Weights of a small mixture-of-experts language model, trained from scratch on English Wikipedia: a softmax router, 277M tokens.
Below are experts of layer 6 (counted from 0) of a mixture-of-experts language model. Rows are named up (a neuron's input weights, with its number), down (a neuron's output weights, with its number) and show model dimensions 0-63. Each number is 200 + 30 x the weight over its row's rms, rounded and kept within 0 to 999.
Before each expert's rows: a language model's description of what the expert responds to; "comes after" lists some tokens at least twice as common just before its tokens as in all text. This comes from a sample of Wikipedia text that the model never trained on. Tokens count by the router's weight.

# expert 6
It responds to: List/table item openers. Opening quotation marks before titles, table pipes, bullets and line breaks starting list items, plus country codes like USA, JPN.
comes after: "\n", ".", "- ", ") ", "as ", "). "
up0,225,214,230,183,179,226,161,168,212,151,196,210,192,191,220,253,200,230,125,150,209,182,183,186,229,217,174,176,187,175,235,173,167,200,215,229,238,187,204,197,185,204,221,217,246,172,168,250,155,215,234,199,227,212,200,208,210,159,201,224,184,192,222,263
down0,221,138,228,222,193,207,186,151,249,173,184,222,195,235,242,220,163,172,168,199,195,135,183,212,197,248,252,177,174,216,242,176,185,209,221,250,212,163,184,266,224,227,189,172,215,209,201,217,185,185,212,183,228,148,176,204,177,219,148,238,226,225,200,249

# expert 1
It responds to: Capital initial letters. Single capital letters beginning a name or acronym, often after table bars or dashes, as in K of Keith, G of Gupta, GK.
comes after: "| ", "- ", ": ", ", ", "(", ". "
up32,196,159,222,146,252,210,142,202,224,233,225,178,172,181,234,131,208,190,153,195,217,159,180,178,201,128,220,211,218,215,197,197,168,188,246,239,240,189,217,194,232,219,132,182,201,218,232,234,204,228,179,154,246,214,220,186,216,154,131,194,223,186,196,204
down32,207,184,214,224,187,182,195,175,236,201,229,190,194,189,179,245,232,184,182,219,157,189,239,264,234,190,192,203,277,187,187,228,213,200,206,265,195,198,230,190,227,229,234,199,196,253,181,226,239,211,182,209,235,211,218,225,146,221,199,225,169,189,233,221

# expert 11
It responds to: Indefinite articles, determiners. Indefinite articles and similar determiners before a noun phrase, such as a, an, another, several, any, plus cell separators in election and review tables.
comes after: "is ", "as ", " ", "was ", "with ", "in "
up3,227,215,243,181,173,233,184,205,135,158,186,214,235,205,230,161,197,213,219,211,199,178,260,227,146,204,241,191,238,184,189,233,190,175,170,209,213,239,243,175,203,191,220,201,248,211,188,183,153,196,183,186,174,227,231,207,166,215,234,204,145,221,137,219
down3,215,228,218,240,211,203,183,138,173,179,250,244,182,190,197,160,167,215,195,210,219,197,156,174,212,235,190,207,249,195,226,262,172,218,190,194,156,252,179,170,159,228,183,167,231,174,184,204,254,201,211,254,174,171,198,237,175,171,156,170,154,229,249,187

# expert 59
It responds to: Initial consonant clusters. Initial consonant letters or clusters of a lowercase word or name after articles, such as sl(avery), sl(ain), St(retch), sn(ow), d(ated), H.
comes after: "a ", "the ", "and ", "to ", "(", "\""
up3,188,182,227,198,227,203,205,206,213,182,213,171,158,168,230,205,254,191,193,219,198,220,190,221,203,157,169,222,214,198,164,217,232,213,188,171,202,189,205,200,237,206,220,172,160,173,202,149,208,166,235,244,198,209,161,176,252,143,194,213,218,174,209,159
down3,176,209,232,246,186,210,200,183,171,201,228,163,202,167,212,189,184,188,206,175,181,199,229,231,191,293,244,229,175,230,121,254,234,199,190,228,196,189,217,234,194,201,163,212,207,194,143,186,246,227,227,233,139,160,193,205,151,219,207,185,203,220,188,173

# expert 63
It responds to: Word-initial consonant clusters. Initial consonants or clusters starting a word, often after a hyphen or article, like p in puppet, j in ink-jet, fl, sh, sp.
comes after: "a ", "the ", "-", "and ", "The ", "to "
up18,201,190,181,129,200,212,228,159,214,215,129,221,237,211,215,191,212,165,231,231,230,243,197,211,228,151,236,185,195,261,225,137,168,168,190,161,186,148,197,194,232,209,178,171,224,228,174,177,177,143,155,162,246,229,206,252,141,184,222,164,188,200,165,176
down18,228,203,166,170,185,225,198,291,185,226,237,224,164,223,174,235,214,154,248,227,240,213,200,200,240,199,175,215,187,197,207,155,210,210,203,235,217,242,190,194,212,163,205,201,195,228,173,193,196,156,169,191,215,225,161,207,200,187,230,145,237,186,242,198

# expert 61
It responds to: Table bars and math symbols. Pipe separators between numeric table cells, plus LaTeX and markup symbols such as ^{, _{, \, $, semicolons.
comes after: "0 ", " ", "1 ", "\n", "2 ", ") "
up3,207,167,221,217,210,193,241,160,228,202,173,246,174,145,211,235,187,214,256,171,162,257,271,175,222,209,218,183,161,176,194,199,256,167,183,214,227,179,244,170,162,145,206,189,210,177,216,156,205,232,150,163,219,251,193,224,160,202,213,218,196,198,176,183
down3,140,201,251,217,271,197,226,187,254,165,226,202,232,198,268,250,200,237,237,176,210,183,164,230,180,191,162,239,208,186,244,223,208,157,237,199,173,170,215,165,227,157,200,201,234,223,176,226,238,208,242,212,160,202,217,199,168,260,208,191,204,192,256,211